From a checkpoint of a small mixture-of-experts model trained on Wikipedia.
Size: width 224, 56.8M parameters.
Experts: 96 experts in each of 7 layers, a softmax router.
Training: a variant of Adam for the experts, 443M tokens.
Below are experts of layer 9 (counted from 0) of a mixture-of-experts language model. Rows are named router (the router's row for the expert), up (a neuron's input weights, with its number), down (a neuron's output weights, with its number) and show model dimensions 0-223. Each number is 500 + 50 x the weight over its row's rms, rounded and kept within 0 to 999. Numbers have three digits each.
After each expert's rows: a language model's description of what the expert responds to; "raises" lists some tokens whose logits its average output raises strongly, later layers aside. This comes from a sample of Wikipedia text that the model never trained on.

# expert 42
router:512462533587450626472482513499565451572528528496441463491535499478532518451538515529402452474564443583534490411486445419539462597493538491556514508549557579468475587618584464604403478567507491487365449538481404492466491511561562485486568378481506450561510567548625561444456597511586521464542493599513513506524489523490566491451476430489434572453401542462519538520540473545508445432487477537509525420498444502547449511405496515434517491525554484515511509453409562470602493559522485484452491497539490567495562476431593535440569541515561467479520508426518546481567563469397462468502541530444494498448464476424540470467555547446483468521480472491472547431506518491508448586536
up5:473533510478476516515464480543517424567483498483571348539477515476453638541510588440446517512494448610521402453550521509573594436475486447544513473518385501417516575499469470491511500601513592568489476549516470493551497439492416427538465476494473500530487523539436493530511600482458524455501507473543471510497482523561524461476512496442406439520622498475530486489563555364438539566499444497464530590599405558461494492526530497492507556524522412500448509525501471573499579499568453474516505418516506473457443469468455486479471372535523521461556467515456500501465500520406495471531624520457495500396537489480461550476538589555566533572478415543494527415515470630494443591509
down5:481615497516612483484522503519410556478436457407528464477448435484576505489549523467487498489561441482476438469585427545522464492521522552506503484418491482420575548503482546468527512476524502451510554479467502502492511522497464420487447461528475483597574424527505446582474515336460462525457479502508405529483430535486452518471426502548525383562451496439436449482546578462516524542517541508527530575545495540540538516536480454490474487439552441490438509531442504514569496533466517498561587589572498520481512465540532541485503482487440546543515418476477467438440536507535264454518608534529498590592452487540506548482537454414580450491371467567562549511536543555573560553537
It responds to: Table headers and bars. Pipe separators and column headers in sports and results tables like Result, Date, Notes, Released, plus infobox field labels.
raises: ",", " and", "\n", "."

# expert 8
router:603456517580486531486599508497524470540516490503478519530499486460512615503557468551448432519546488591568423478482475466531458540485564522527555530463550513506440564529559503497518456521483577590469485522555452571451498523538501482549455494457483563521511409542519533417515521529602534475416393627510500462522518420564560441537421505572447462462489542444602570520598487524524504419518376555524557453470499501583456467494497524498469482488570483503483443506479537449558491621514433531414429428569491537500532488423553553436507536526547479438601494504586500475520483376455461409477511604461480435528485482434537516461501517461464483557458504398461626438479532588517493574533
up0:599487516436460618455572449485505509519549479498518541429449465495517490516437489528484445580623522445393515514507529580454508484574452482510517506482532562527469521525530506502412400536498473512486464484551476445543473539491552430531448499465498509533430427540598451524457529496535523485469384419600587506579479528524530551485518416579366510448528463488422570513495431462470517548477568578576538566574529508483467469424449460463513491466557439583441521434430548484497515611517503552513523549550463503582511558435472549444520489480450546500510421481487526520523529462417475522619590441544529491407430397505528522485558425485563489466501524503545492506535605443428587597494
down0:620577463423557450458537551583491632502566453498556448514455483457550461439561567490478462559539576520428473503458474520462524543520580595442434574542405504529514530508619514558401497469564525514472508498455485473564445438553511426481528472580530468432564446376486482508541535553526494514459485534546469422503515528471446479514492536463454459560427455563448520439526547517483539478570537453459506455573421528584493404595461558455553473443505540516476467473458439516451406503477422552481512534500575507551490585487484431534515480456548441507556505447463526450463554511456495501593430604491371481540418476500511526450544491490503490459493499461417604513552538406533507408534
It responds to: Romance-language word pieces. Word-final or mid-word pieces of Spanish, Portuguese or Romanian names and terms in sports text, such as Primera, Segunda, Universitatea.
raises: ",", ".", " (", " and"

# expert 41
router:529508611541531517432597512465527458512457421516428497504572497435573568484489514539486453534490473590479473463465456451556397558542513480485567600546490600503497507543572497520440466501486493472398479541544448529492535508541521457556513458449487530520525479595599531457421550550616468455528510528552439487455462465470546476530428425508438544508470524505513564515533477542487466443517478553558527455474504477586450456484487543425623481520655495469415534560488559468609517511542459510487461421566517558551544502425586582489567498534596580467637476423532458480559562499439475433463536577492472392455463488463509453436582521450461437472444462451464544462511547469548484495552
up0:530486508482467499551547510443510565485485490431487565551577508564462451548491490547440518533570443487482499469493492440648440604459445550508491562562368558517507509476516484574440517480537421583460493472373513552557543468475499440507517510505543394425562493516461535487487565467494350500507438496509509523454452563541398517501493421508521481432523474507517547544549544437555436480608466605520528480513499451605415420489533518492531444497646526415475486524472519536532540500460415463495559527527414465540418514481431485527564578479519484424527510421497472526487566578469562484528456524447524517569421410518532493388561496467514566493555491545417515436611482509517499473500
down0:484470570512555583488438494587492549460469489489539533477416496466600543555493502481448579434529637393484459474530511419600528557444514393553417532501530530462469530494453500426514509412522506515501485548466520539539534577474533481483564519567465518443555539416459517533430587500475504472485550515443579588512411438430475570408553577477521508473446512494551507562496551493544536608454565607544526542585460495427410472473352470519489505484494498534451369499452491470471507535523441539475536546536468453487530412519479568495450509410491501447496491493474469486562479459495505507485466605514548531595456460563391504486526438454599521437499516498561468567438536477482523480400
It responds to: Labels, notes and line breaks. Field labels and annotation words like Note, Label, Genre, Website, Secretary, plus line breaks and pieces starting infobox entries or headings.
raises: "\n", ":", "1", ",", " in"

# expert 52
router:505532566549472613471504554530628360581517494585487481515498499406590516470490604526465464526528472463513500393482447484473417533455510465458558540558503503498465513521570443520506539518547550557445459577511463581543508552550582457501556464495447473585567520570523514470478482577525437445465442516495451489476436461617514482509394487528500485433435560439580543614527486562538498502460395554511575405550477500576500505502442509432551420532553490505527438490445526477609472572516421473437466422510505567506537501440508568496570452578556551439548501478583517476508558459438442410570513589465468467478534507523529439473520528412517494555461497469500547476458542571565522539532
up0:519531520532581495452484628571575477524527393477523448521571572486613487473552549535449506542538537467462522516524440535460512531565510468579468486516486613502437511556438526560553502529485535543493468539496548466541504553448494464483528487480536443496510457448473476427491631516558526482492497436465441565575397548445593390544503472434562499449476477421503457533563503591435574453487490604597562440604496519515513531575460482570446474555450415531502452502422454430481446442451582534476562468448420482487619543423471492442539506497496514501580455521548409546492527444424539460450524434559504584527451474490530411526540454554510468477504558577507449409523506445554484543503
down0:499480570461517541478498570469430520482445507505472422429509469536558487376510535613400450592505475451338444473510559549487485473524476449566422577494475507484462552575476563528467515527418461454488487350550473483544351444442476535485477577475469485548492553415558544496472447502591463472554532455555555529446501489463586453494488515475511486503524495579507514468459455501529594484500396545455415537495459471442487519460505492467541635525526558636454435541495449547497530471488496551532546504469443504559518551499606502577505491535516469519499509578481448527509484559510542560394516501563571541537517538425497582478571434490522523496381523526556400485507495456465479450520
It responds to: Mid-word syllables, Chinese names. Middle syllables of words and romanized East Asian names after a capital initial, such as Iwo, Zhao Yide and Running, plus one, half, re and Co.
raises: "-", ",", " and", " "

# expert 21
router:522540511589484620473531549511503449505527419553515491521571500517567467465517537568478407489511534559542457485466488514476426539508551546458504499544606479460477490542497391571534466558487471486457380500586446530488509554560471457602539490605495579457528456558468525451462500562554539515494434519577391472491499426525538453486460468448443507460448539535510540575535447545524465491454442543576501427570493592525431365425515543514519393501591515415457431428461556457556462565519446521464441457587524551493549507391577513456519502535520547517602522480573590444568482482523436415510451566429427443489469480452505419418518563456510502512507521424459570499524490498520472531512
up0:522512515572416448480538548414472495557539521477529534499448602479520480452547497498541477514496411476489496489425527483434599575515393593485538515445516477364525505538497570603513456474485438403452585427449484495440386442526519489524618466565443510437547438524540548593507516547423495436479541543546412543473480504540488443509529473422483507395508545534482548652550526447480488495386384515540504444490488499489484519433473517571478539567505521501463505557450497569537451569451534555415422540470489488586548574486542518545596528527415478464498492496451526544526627452502550548396500508563503455550500504557548494587498535495434556521490489468478470498521492548514570526475
down0:578454556507473398482535474477501572535434629611515502538554486565491546555485433440569488503542489434470504508545478427525487602491519530567509548580532490484439477551458463518410402456422468422511482456540500537388492518500513434572459474477522563483439562532571543544478387385556542512457488483510485620506516470604485504607520471496481499522477449539475391419501490456525537341454511587542514528458462483426478523493572529431508566525537539470448519477428556467571533573506487482442522577475451548468512536538527464560501455493479573456575484519481588548403513498486553575425499500508488519476509525469477527494508525491456404576476466479439505562589583458555495538416
It responds to: Name syllables, conjunctions. Inner syllables of personal and place names (Lulu, Delaware, Ramón) plus clause-linking words like although, but, with.
raises: " (", ",", " ", ":", " and", " A"

# expert 53
router:519526517541427553485508572508576428595538458553487430516483501448546495417530470575449487532570531533505425446507460444528468506588628512502455549578538662491468589561556475505509487534558484550471520573489425455466486502561544472532529447500511460514478457606594519495452497546550474478445486466490408408472448475485527397522436465496481676501525508527578538578507421468497474490492438537506551481555415494525424458375418511443468435584540430458449491511436534526630492571495501481479475474618467540525552496388532550501498484485529444539547526491537488405568523468506464400484514559490470501494438495492539431457503555413467440505451505508496550502480546539505478543513
up5:441525487543485539469475568521473483455531449583478502578587484552434524479510502525533517543523581487584498452449422567476538391432460540446583469520450440530530492517447473398418543476454517522527449505576494470543625557597561405560550427484448522473496488489430592486558487487557544538436505502483487437480498557518505573575489505618565489558565537507470463397515429482465541444477469595548462439437482504436480447499539499492429606461478461430496445512505520446482489515415416528549523498453402490495544480551464511541532392494557418514505479556564441485573394458516441533417564529425507514546424538562551423444527559560506449498550575489518481555542491547530423427536
down5:453468497499542551508507441532537476519492503474477489541511511496480574569556469563448505444502492542556467500486545508463659483534490507523659491495504411525524470516549466572476488504531484511453459539389514532530529437553510455474537483501450539470541512521533597492377486465561424482494460574506480428439525537536478457478411563525464485531439496473511576427528536469425524466486505420513528456511431547463474415565509435484482506366500509526514531576498459520546436530512371465570534600497582570565524628544440526491505515453461647591511465434569540598548473520380444509494458438542421476522530507491573513537497452489463525502418469587496467482520488451443441356532
It responds to: Spaces in measurements and scores. Spaces and brackets before numbers in height, weight and score lines, like 5 ft 11 in and 180 lb (82 kg).
raises: "1", "2", "0", "4", "3", "5"

# expert 56
router:533465572599468540448487518531529482600544453577545492519539492431547459444529474510505512445561568517498440428452419470411433609520560543489500496533575541526437543573514476566486490556526455493509460508556479493552531573523519460530502416558449491474631477500564550449501598548523508437496453514515482515462424543558567502482426427541408576479442519457522571554537427542543476437531498501555531445522498494542460442466528508450523416547506525523457514471449551511570527570460455569471448442525550523537515487398573644479614515526572481541574478508559504456574567499456469422513630534386536461525444442504572498444543585440474393490481469452440527427474520534523524462552
up1:552466577571389508496453453524529519436525497424508491471545546533424460457600562496511499480607486523530508468383483582502544503449501494498544511469493513525461494533550535568453511525534457578468477503512443472593461523505521449554409564465405444440459532436500516462541478458450435458529492493559504524508474480478519570559448568500493520581526471484434517516587499429492444522545574463567486470480497477487569462526408597509547452560454552550484542391424477492427564477432521532487478485509462526436558478459517557476595475410508489380459414578517542467551522471430556473519395467476505518606427519455572537604564579414564529501486481621424566516419499485629482499503
down1:488493519476486467566501527428563416478488489564475557493499431456536626456495449554562525555385553496519508503517482468486516497457533485546466542483518479496448535505482481473463389508561537524592559557556434508435555541454499461456478502484445521457555531566436547588497531518490461489488561446442472572433490571445573544477608565476512525465564457492573535461559503438448448477620468571529479502425610540517577556383533568409489537536454512500474529474421497548500499532569452508389503497568467559488656555447492491463517458448526578398478479541556448464499486448581449495452479480516425494448555454475559506579418524524547459460365427511515553487438444425486515482436
It responds to: Game scores and cast words. Digits and dashes in win-loss game scores in sports schedules, such as W 99–94, plus words like cast, among, collect.
raises: "4", "9", "8", "5", "7", " "

# expert 54
router:557508536451436508525519538482575414519553428542434471504542488468530506445515542527498460430531558494546450435516495413525463523610594526437543527505492629407442522567543415494507466549520431499432455542563474530488501479553584503539545471535423534563520438588452533465427504546532534490547469549512449489467474457535493427487477516538433619500521502484499534593525478466407408453461469494571476452525446569586490440529423564499584413578538454497482481421497562413587504523503456537441411427558521616510588500408570564519530499555512491439545471527512464513591548536453479378513502494476410482553467472463600404441477517464502460491461471469501530454448552463498577506539
up5:626431547484467484514447622501433458547613520464424517508523512502440554464504456591568506427520445452473493527453415563494495532563550540497485570483460491455573522484564491526466472458525573502443507430553418384548498475509414447500517448513477492505539433512461588506390495501509558476513510468500501459485522550591567459427440524403493455534471569471476552618531510430530480539592540504479521561476455548508567519489600429513558409452517518477471543529469537502459554452463480606558356531530508542485570553501566545525579524612484491362452458508498493489466477554498484523454545471465563462587449517436447481458522439503513518456519458551535586458514425611536507535496
down5:533574478479548511481523516441482495557598555514530490515539395495497531473545501540539564560533497492457429576478554489450529551470549502506538520525635559519510465495510432592423519504463480505435428446454500494383560467456494537477486394561398476486398473493406434479503510514413492530527476555542544577529561470531542530436553471464600421505500551451563540542497492426516487438485463550583511482523472501525442462474479443531521574554503532491546458495447511599406546529499516477534479396445368556508592498500447520499462452507456536502455559551395597415510501479490536424483462517510552610517476598482519431401459495493592514440460530544589432410481541471606536457510
It responds to: Opening brackets and dashes. Opening parentheses before date ranges, list-item dashes, en dashes in year spans, and lowercase v or V word starts.
raises: "2", "in", "1", "id", "P", "el"

# expert 48
router:519543604543450553411597501466587406555575442580481468504526453496604455447496529547446513569513510613494458486472492409509420558496565521475574531591558531546505537540537457485475492486503471570512466534594492465514463521542570463502492452494445505537569481569509433424504503598538449436513464487582438552503441508521544533553421455577441570409435496480577534554569439477521546494515477519556528427492477570576513447534443472455593449555533494553466575417499520485581461549511377543438475452521537549459537461445492572383538504620519565458529484512492481489526548517479433406489514537477446482509482526439531483463596558485509423528397484434481493415456511518497456547522
up1:525511482507519494454520593429450411560469564588482531411528558534588449471405492477497430526510478607516485495590481519548452443503486556468496586442576518465466561501531450493479493434496388510567495532472405473506479610648476425506444430483399432467540592488490562595500513439510370497499455536554450526441475541573527543479438410464574563489509523390474434545519552564478459489450489493479495516512469546595480453521462532484615538542486575466509503464521479508448579457554521631495475514499430520593502481451517557462512587567518508446533496506524510457531529525525538449507529503505431486576502457524517444536500450455531416521432518407454482485500501566415500453587
down1:487538526505461542556511469560471567487548467456495487505528446530476513450405591473417583543457412531578487496450612529524457518481456464524595485529536494518544539450481534575495396444451573471522438478535507624426535491437493438508493579559470465513458481465465406476535466417488450560488478545551524520534485479445559561470398470386468480666480464445428447540411482537546443543462527445459404502481504533529395546477575427547458574473535500455496537513526497441477514504461501457564481435414538470493517526451453581506561445495483472549523525545540563603473446561530482530545502461518533493480583489496473537481482424523533293457488474497482562515527513478548546577574
It responds to: Table cells, place names. Spaces and first tokens inside table cells and lists, especially place names like Manila and San, plus there/There, and taxonomy colons.
raises: "1", "2", "4", "-", "0", "6"

# expert 63
router:526475525592450569492539504485494482551549504504425509487442456475520606490507486556487452508556508541571483393490419504527485575523563516507528549482479597541446574572561473483435499563508459451433465566555511467557519485435566432539566436483451497538514515617512501411482547607480531454479400504536437506530458506469566492507467430494416560472475466452527615558523437531452522456523415548539506440575509513578434462467453611501560497526591392513422417533503516398536441590503473511479447457537497496495504544421530546456537568471566564460600538462485451487601505446480503293508538501477455458481447480477544478453594514493490472488444472520447517485437562476511488511540
up2:447557514542591503438476478421429501450423415500509467544457560400537547452524465493537459518428518432519541490477474555537551516482453540467564554496531556469569538576449420447548514469484493561493496550584499468473500674451459557481481448559440493505501563592534421432528486537562475474468506466519491541501448447546529502602418463440496586529514619483542546531511440463461507501563483498433504451443549471541458493557475443361554486606493449628505506579537565546594536518536453579429482468488439513480558543468521502529511542518436379515524475479485556466532499472444547501451536452500556507528434421397446567511452496471444576504477456456375485467453531483530442504566
down2:507475415512469475629554495470566454545538547433518545522516553531490509476565400501510487557484541611489460525493554524500456452544478564524557601507524559565571547450538446504499441340537417535534557507485487463507492522436398558506445523482482513451495473467475548431441466480465521518471496481482603454492524503501456440585512581546546554500605414441498544532376517495383600422452631447519464480456512413461528447455445436386504508553575520480511530516395542579521591512534496413470516506439558489493509523496535543533409471430515620494511428496490493497498480489520464483495488476419444508469544441550482485528527513480522474487532508566472643519484541441416497534481
It responds to: l and el pieces. The letter l and el-syllables in names and words (Zlín, Zlatko, Mel, Del, conf, bel), plus line breaks and Star in rating tables.
raises: "-", ".", ","

# expert 44
router:517463554551480573509585551506567425535532492518460495520562451495571460488475588568531398513535539538560459463479451477487466553507515559488579543533554547557455547538542458507483464551496470532480406526515519583541508524513525461557582427542463441475563421529585546483478529547521449514473413517537388464516516477559514451468432468584475531395449573471592567542509445448486479471446475581558613481604503533590487472471486472440543412564486447464479524398488531491539460478528402502464471422568513514468481421443539596471538521551553584431550505450546536433576554436485486410562508527466400457606412510467536416425504527449515452540503464409504576486525576496487512533520
up21:508476436531447471530531575509462468480461455448470443459473632546412521598507493554399487490501519525514508482466481480474465578505505573500497559516482500528552576491478471549578483446597648474352413407511538528574495528508423449524410484461576581442534516503443595480531477517447551488478532541574534623500482492540553462436524524538462482524479476545615461471557486488516462557539496542530548511520497530543546517474488476541492454521511461495525493476500639534469429508427460479576413513464516449504526497494486515459503472502459530547541325560486447479511475394527541541463482519464379480472557503466495523414542527464570608495461558520465452473524520447620442454600
down21:533508480501414427504550563557487533510501618472369495508495542489560483561499547515478433500446480607415517480615540550487492447418488507497558492559485505542483558410533480376447457453478520513489503443481578523583544438531520518498579489483533510575507532468392506514519548506542477435471606578581542445429511599444543531437405501521491482470547484536623554478463552564464576436466487438548459476413464518526549487540455575429472573509452396471587528415574531519477518562440407503443503606492488461510523477566518450541439572566390489446532519446478475462504473531494529453436498548412511522474457516419517541522511465469523478474549495561492535410441476592500501482542
It responds to: Surname beginnings. First piece of a surname right after a given name or initial, such as Harbaugh, Hemric, Hutchins, and common surnames like Smith, Jones.
raises: "es", ".", "ing", "all", "ock"

# expert 33
router:478451546523419615409568518488530453533554450513486495501532468486543518444481539541428493520505566557546497482469508512581497511460534518476548546579534588477464575581642360460479454567567585530388432527536442541589537531531550455569499449497522455587522508605528562476460515566518447482483470506483502496504450513539598415546446493494483592485466417481593551543511435479471469458547481537572538483530481528575455429428480568481574491516512416532461513479456556437583494519494491540505480405530514544483490535424540556470512486515568529464585510451528543501584509483469463411521512561464486362536450509469492459389529552442484447472515372534456547436511471489484563581544
up0:512495440539435543377544532459610515512572609531446489532428487567470529454589501499474503457513484503488508458590534438559530543535479453476500426490386547441518494485391510504497492453536561455517533512551536503577440597457544399478458415411414586533555550595403449415463482588465478509455526457491507567543462436490480580486481428536478503553496554433545452478488562561433515484472437482489425450457453558524428504459458486437565478484426484457495503551551583563516591492488468550568415548543448495493504502483577513561600472567548483495518406541498448571546507508548499462492462584515539490468499400511584456481594589463508497488474434512513390532519491454543536460533
down0:445524474520507624493513463491441454585460574523455535539586521540451450572552536497542477524523436512462456560499579501572619455551527410479402536538516424493511463529418517492420483564600613493583403432563510504489416472450420554485483544510430566519469614469502466443538585477492561505511504492454482508508552503512512466531473482470491499490522433578538553471473545432472430561544486464539528428500439571543517449565513485496483507510494480494597467464513548536448578553457567551431431509541493480508507498431579429456467435509451538496403423504508549524597519498403524548412553465480582465510537514449458474438525525509451526372482534406460507520417442625440450512469
It responds to: Line breaks in lists. Line breaks ending list items or call signs (KRWN, KCHK), section heading markers, plus reporting verbs like stated, wrote, said.
raises: "\n", "-", ",", " (", " "

# expert 38
router:570497561585503509384538563475579467542545447554521488461489455501618530439548576586461458476546500512572443548437446467518422501524653527465592493524542560597478561566510431485483516580607523554475429539558434530574508493547540444585506462594517582521516458589561541462507469553465532413537468536571457471501529500520524484507476474542455595453444541542505567571524479502538520478483526520519522466503440584547426476460465527454557437576501503448481507419452567431550455474486454506531487472600515527496563526437547527469558522563524473471544557434509583398543535487454463412554506529418453394512457512441491469441510498396431433477475474501449480452507579554474497523539
up0:507495366581376484342490502450547554485551441498504495445523496424551520515463535502516508394479518586423488540567481443521540508492531555474586527539540579474421575484482403493511519475493612427463484505546543519486476593477533550462425534439534525539607459527440433453418592480637477497519444480484443469454449508456559486397523535493462465515600457589514538467503542438468499464395426498446506425505483470528537408550518420478537516592500460487489480542499451525490521452436484480567552508544538519580463497517572522488459443552471528459497476455488506453567477491506512485417461516474530600559513551550517527585551483489564419524443575477411501548567527485501602475500
down0:479518501555446548523502482496616568502454548502451490460519463467422467567468656440427488532475543562468474443523582525513432539525484460490454530468449451397597619431413463477484484482484539581446464394487595475572416555443482552540486487502611476528477496472468429433557577545518514474498466476544463496573558534508480386530521579644404389528475493470504569519474552418444441505543379436500563480514511493503523530451596497533566518466472537522510493567534522536528433598478475490510405508478462526468541542599526395492553544538520420500508454474446543417489551522568483527418499574471482464452530531508523467542462484523519463547433494513500461554494506548492531521553
It responds to: Table cell separators. Pipe separators in sports league tables, especially the cell after the points total before a Qualification note, plus some name-initial tokens like d, Wil.
raises: " ", "\n", " and"

# expert 22
router:583447510545511579416519572469549471600534502536459414528523435469568528479549583572517443506543463600543444453476459418542478508539486566481510549620586502521414468576464430546442471527566511525470451521522395491488530482566522454549575442500503469529547450571527498428486494529494524453489409548532509493468493515528543480521502444542486522432436542496474566568532411525531440500497508562537601433507513576581497436479464617490553470502540477454472472419510528534552460560538453527431390487611534547485515491409586581502537554525568473475563501496490533490540473461485417438502473548453457429460450543339513468461503546423494508538517508413402510465505531577536527607499
up1:495460522494571520580567481575584483523507448512427530559451525598415520443451499460564455468399486501509524511583536464459439412626589447437537517573522524421504529532490481401486398423551553429532545460438525442499553503484570493506524519544481451502491501521553516596496500500565532493432524541454484512592537532479495423470484518550488523433438547500515444508468468436471531533537562531546537416482521451507437505483461570520506394430472460470421571429488500479505480526618562421465424434579549494451489593508646459555509576525509537414422563446460563506499524565521447495542505531557443403393455462494528405476474548545471431441497508445495454554543484462538497512474
down1:505535562519560440439462522527562534514428473386479446573508535596446424517626435451531431503505441502530612481576623526552518554487555445488506341586465358442583538379398477440505529445476576541516548501549559510604445555424490415493526484555439481473609468553482543483507424524527566494453493488477531470512448504502432541507494484527488450498510529460468496462544485491454492540499532526376448508520511421436426586533586441488527521441523490477435503507522455569518559463516463486413422477472430449499580507536537578470521488559491530558491493465474425503491499466494502526523423560516474555559547510491512550568506514511472513483449472447557529428456509567527461448439
It responds to: Months and weekdays in dates. Month names inside full dates, mostly after a day number or "in" (born 7 May), plus "day" completing Thursday and Saturday.
raises: " ", " [", ",", " and"

# expert 12
router:548541574568458517453482596502549527545561455570432442423505523522477498461620486526494486504532477548537425394435444362507462525486595565445523533534499672512543552523488428571465462499535586534514461549502476518442509520501570490521622501523483490511568452513521554438458535493556565448511457546477433503487474482528594460490451462535463630510531553450484522611499490455476471467523489528567521430486438541566490490482466538498569436535498432447464429385471528464585475553510473503444459457515482619524574535432524602506516422577497480470535458468534494459553535450488473385474495563438499436526438484405529452467596479439443470503462466496469528414497529520486528540569
up17:462577511561474608499471483461489479448592522478486473432475488497546443511478471504464482380477557508529469369456467491561510468584552464500545475477537618518477551505589481409546519544498406361367491541497500620469602479592564543521482432466434545532452482520488510467557518518534488488507485624527574491461560491567585451516584434533399437464510516472468457533573488456529504484528546544540464488458525505492500488491460563511580541483469579465543499425553487548588539558534563504477499414478506477607484556487492474506507555460487510482552517531514463410569412403499482475538526518516554550475424540447529452518527516479464436453469381445487533474413466451589568438556
down17:460429589489482528524515394444513457592527497512520512406410490453461475451557491466550572525507515514501451456595468435464525577579564445464455476491395525440440504487604494511494360586527397468498532490506559480489541563454570533442547472490506475516492482477564484476455518519511493518478514466479555519583533525539413459432579453558473533516457540539535496468425526435526493601485522563520421510549512415389386502490573505536462441525497582497594516457477388582376563546586511560445481437473542503530518559466484421499465521394456569557489546484426483501594533551523448468523503553549430504495485499451486520581526462543475543435534557489569520514541404445566501502508
It responds to: Mixed word fragments. Word-start fragments and accented capitals like É, Š, j in con-j-ugate, der in derivative, plus quote marks and single letters after brackets.
raises: ".", ",", " the", ":", " and", " "

# expert 24
router:559516544549465548421550570444505383541578428535451458532541483448516501460570508529471382546559488540542459459436437467485445567589586523445556480537512652455484537552490432419521485588490419541448432565569524432492545486587553444523501528485492512516505489573525503435406561567529494467519399527499453384434472508540570474526460397529456579490496507497543521550552485513528499459451463519488543491534513504603484464490409537451529418531509519527472519506461546464565424542529444524484462477536446592524530430430555522493526473536526475504592553425527537473536555469480482343547526526534460459578474475427525386457490573476522463469462425468464557460501556523452550562503
up4:480535496489576475464466644463533451482482551541482473508553383512590451522527496444595435416516484521544558548506541525488538482526548494429510486456584578452455434610426550482504507417550504537572499431424465486415464453489596538456559475459516578468507366467515590482447489555423555505429476518575430588510542470482526398449502554483469549478468425471486451430586540526558547473431463571547570429567480415487469498501487450486531492555501470548494483532545489534503479526579420597485488495569493508470523478478566497461420504490544478496470404466448472543514454521500502421539500503509515512387527472408553471409590541468543496592508470576565578506525587497444450511553
down4:517476513600480504522547490516463443420499533514511368494451478513404378500554502411541445534480540457588461531574490467505459504529495469474506540536433534503579527511447449440508541569485461497523558447502482448485493530518508549474508456473546565469448467556373555462415451444491480519411521559508583428457466484516530593529484523415552476563486528502528465559524571508559584535589484536451478522552561536541488543542560520522452551475511516465487568592422367501494525589498475488549588513441578528529479404519385491511526538490452549447389415515546580558504535419491581557478454554450554468442536418476451448537587563516470493535432457491496457370517432545484502576477
It responds to: Initial consonant pieces. Word-initial single consonants or short onsets, especially P and p, also Fl, Y, bl, that begin names and ordinary words.
raises: "a", ".", "u", "in"

# expert 27
router:530536580534429590430560559455570480520511478519440413497520431549536547479487483615487437467483557549581434456494437463543432564494515496476513533516566550523409515586523390553467444545558511495440435514510437506484498553584458459485559486534482528506533450597535535518536470464471517510509436511557448441483499541526526518486530511588519561478422459506491458523509472483478521540482480605539585444506441498570453492486431507467547467561525529445500477483447522437578473594544436503467442422541615561534563494425574566456539556564548514459490494478589446416576573427486474425545613540430433470512459440400504466416658498433503443531466475471478510532450573532481526571528
up0:463476511480570426440525517553488458474587432570497530500507510503604570524548525492474471484460514463533554538611466603485502477431473618522574462432463479440499485554427439475559510484549562558421447539477521468472449450405560496529442502551509561471540503626383577474457499564492433430495420446481423492521407546460513478535521546427536605509473444571506532498509466535545536538414554464453540413465432499578416416523501462471503529658543429418478510620425515510496426553565568538539528519510571478466546587504536516510490411490510514423489510478593538501473491490503557481553468523413491550470539499582473539518471500391525478476531464470533542491449506470529556518457
down0:444515473520562527495537476539584464411486567426514533463440478428502379489467562547446460488479434440552472502572550495464552578500470479469482581451522453419436420529550532529523568442446463467504437524454530492549430524508451521464570468480456471493486524439439440489464560433422590505553434487446461452571444599609526494481618541471547523525511403500528490541543496495617472545592470575438543494420440422436511494467651504457517447515579519517490548505471541488607480551554535551523573568520459540521529568499573509577511501525537458514511536489526512530484496571543566610454426508512483493473526442412445446459539514488526442430507484505406446527467374497494424542478
It responds to: Year digits, con/ab prefixes. Digits within years and seasons (2001–02), and word-opening pieces such as ab, con, way in Abbreviation, converted, Highway.
raises: ".", "\n", " I", " in", ",", " |"

# expert 55
router:502545568494467553507560574488585479565564446539530418518481475445459498425501533488445395527536516505540439477557439455520518496578568522456528581552506589480523479592588373440502436504621499536489428569486464544580507514510500495555562466548528443479534504554557564491475564566548481511454473543489490493452523527514533428537488442563503621477418533504568535536472498513472484483476429543577509445504482514548445402411467503496492416590572468485441471479433584518579478546530463499437493433502461590537594468389556519488579482528583475476574535418583538459572574460463470405503540511493415478522482475443560387460483531418479475539456510518501542462472545460520590562503
up0:557472443508430614534515459510520453606565504435542426499538462471482484532515403510497491477605560543493595478537539526424533559441518584471458470597514481553508508557470511488490486561477508593463509634467492498425416411451472408495484510442531471532391403521456433472568455541422486436508533453519492542474523546408616514519533524516496519513527522473397540477486512522538513455610455448477496539605468608452448474411523526542518479503382551472595452471490490524508544507597542570505580527615419540601527485471457472545486526516496513458467530411481531549494500420541480482437514540577426530475487519445511474512488472443543569566565496529522459479419497537463537465432
down0:499459559450447599464562540451417480518551407474459523455552502602567400477485568401450471489479461558435520502450524464478513448508483465442525530483408554471523595441473530499494503605473557524493570523530455547496462501546493412489495542471519627565495527517463506563496441512528412460629525490442506531597563533476565606474416466518440422392494460521476495533524447451477485462578456423564551540615508479530540472497493469469454437568478460509533532496484523490506503491434523502417543582485410498492442520425594430513522511558410431491525468510455502548538466430590464499441513426473479504465485526454507538506595505545578598459537536465486602433569475575498434561468
It responds to: Word starts, table separators. Word-beginning pieces like alleg, prom, cond and vict that need completion, plus pipes and list dashes in tables and infoboxes.
raises: " |", ".", "2", "1", ","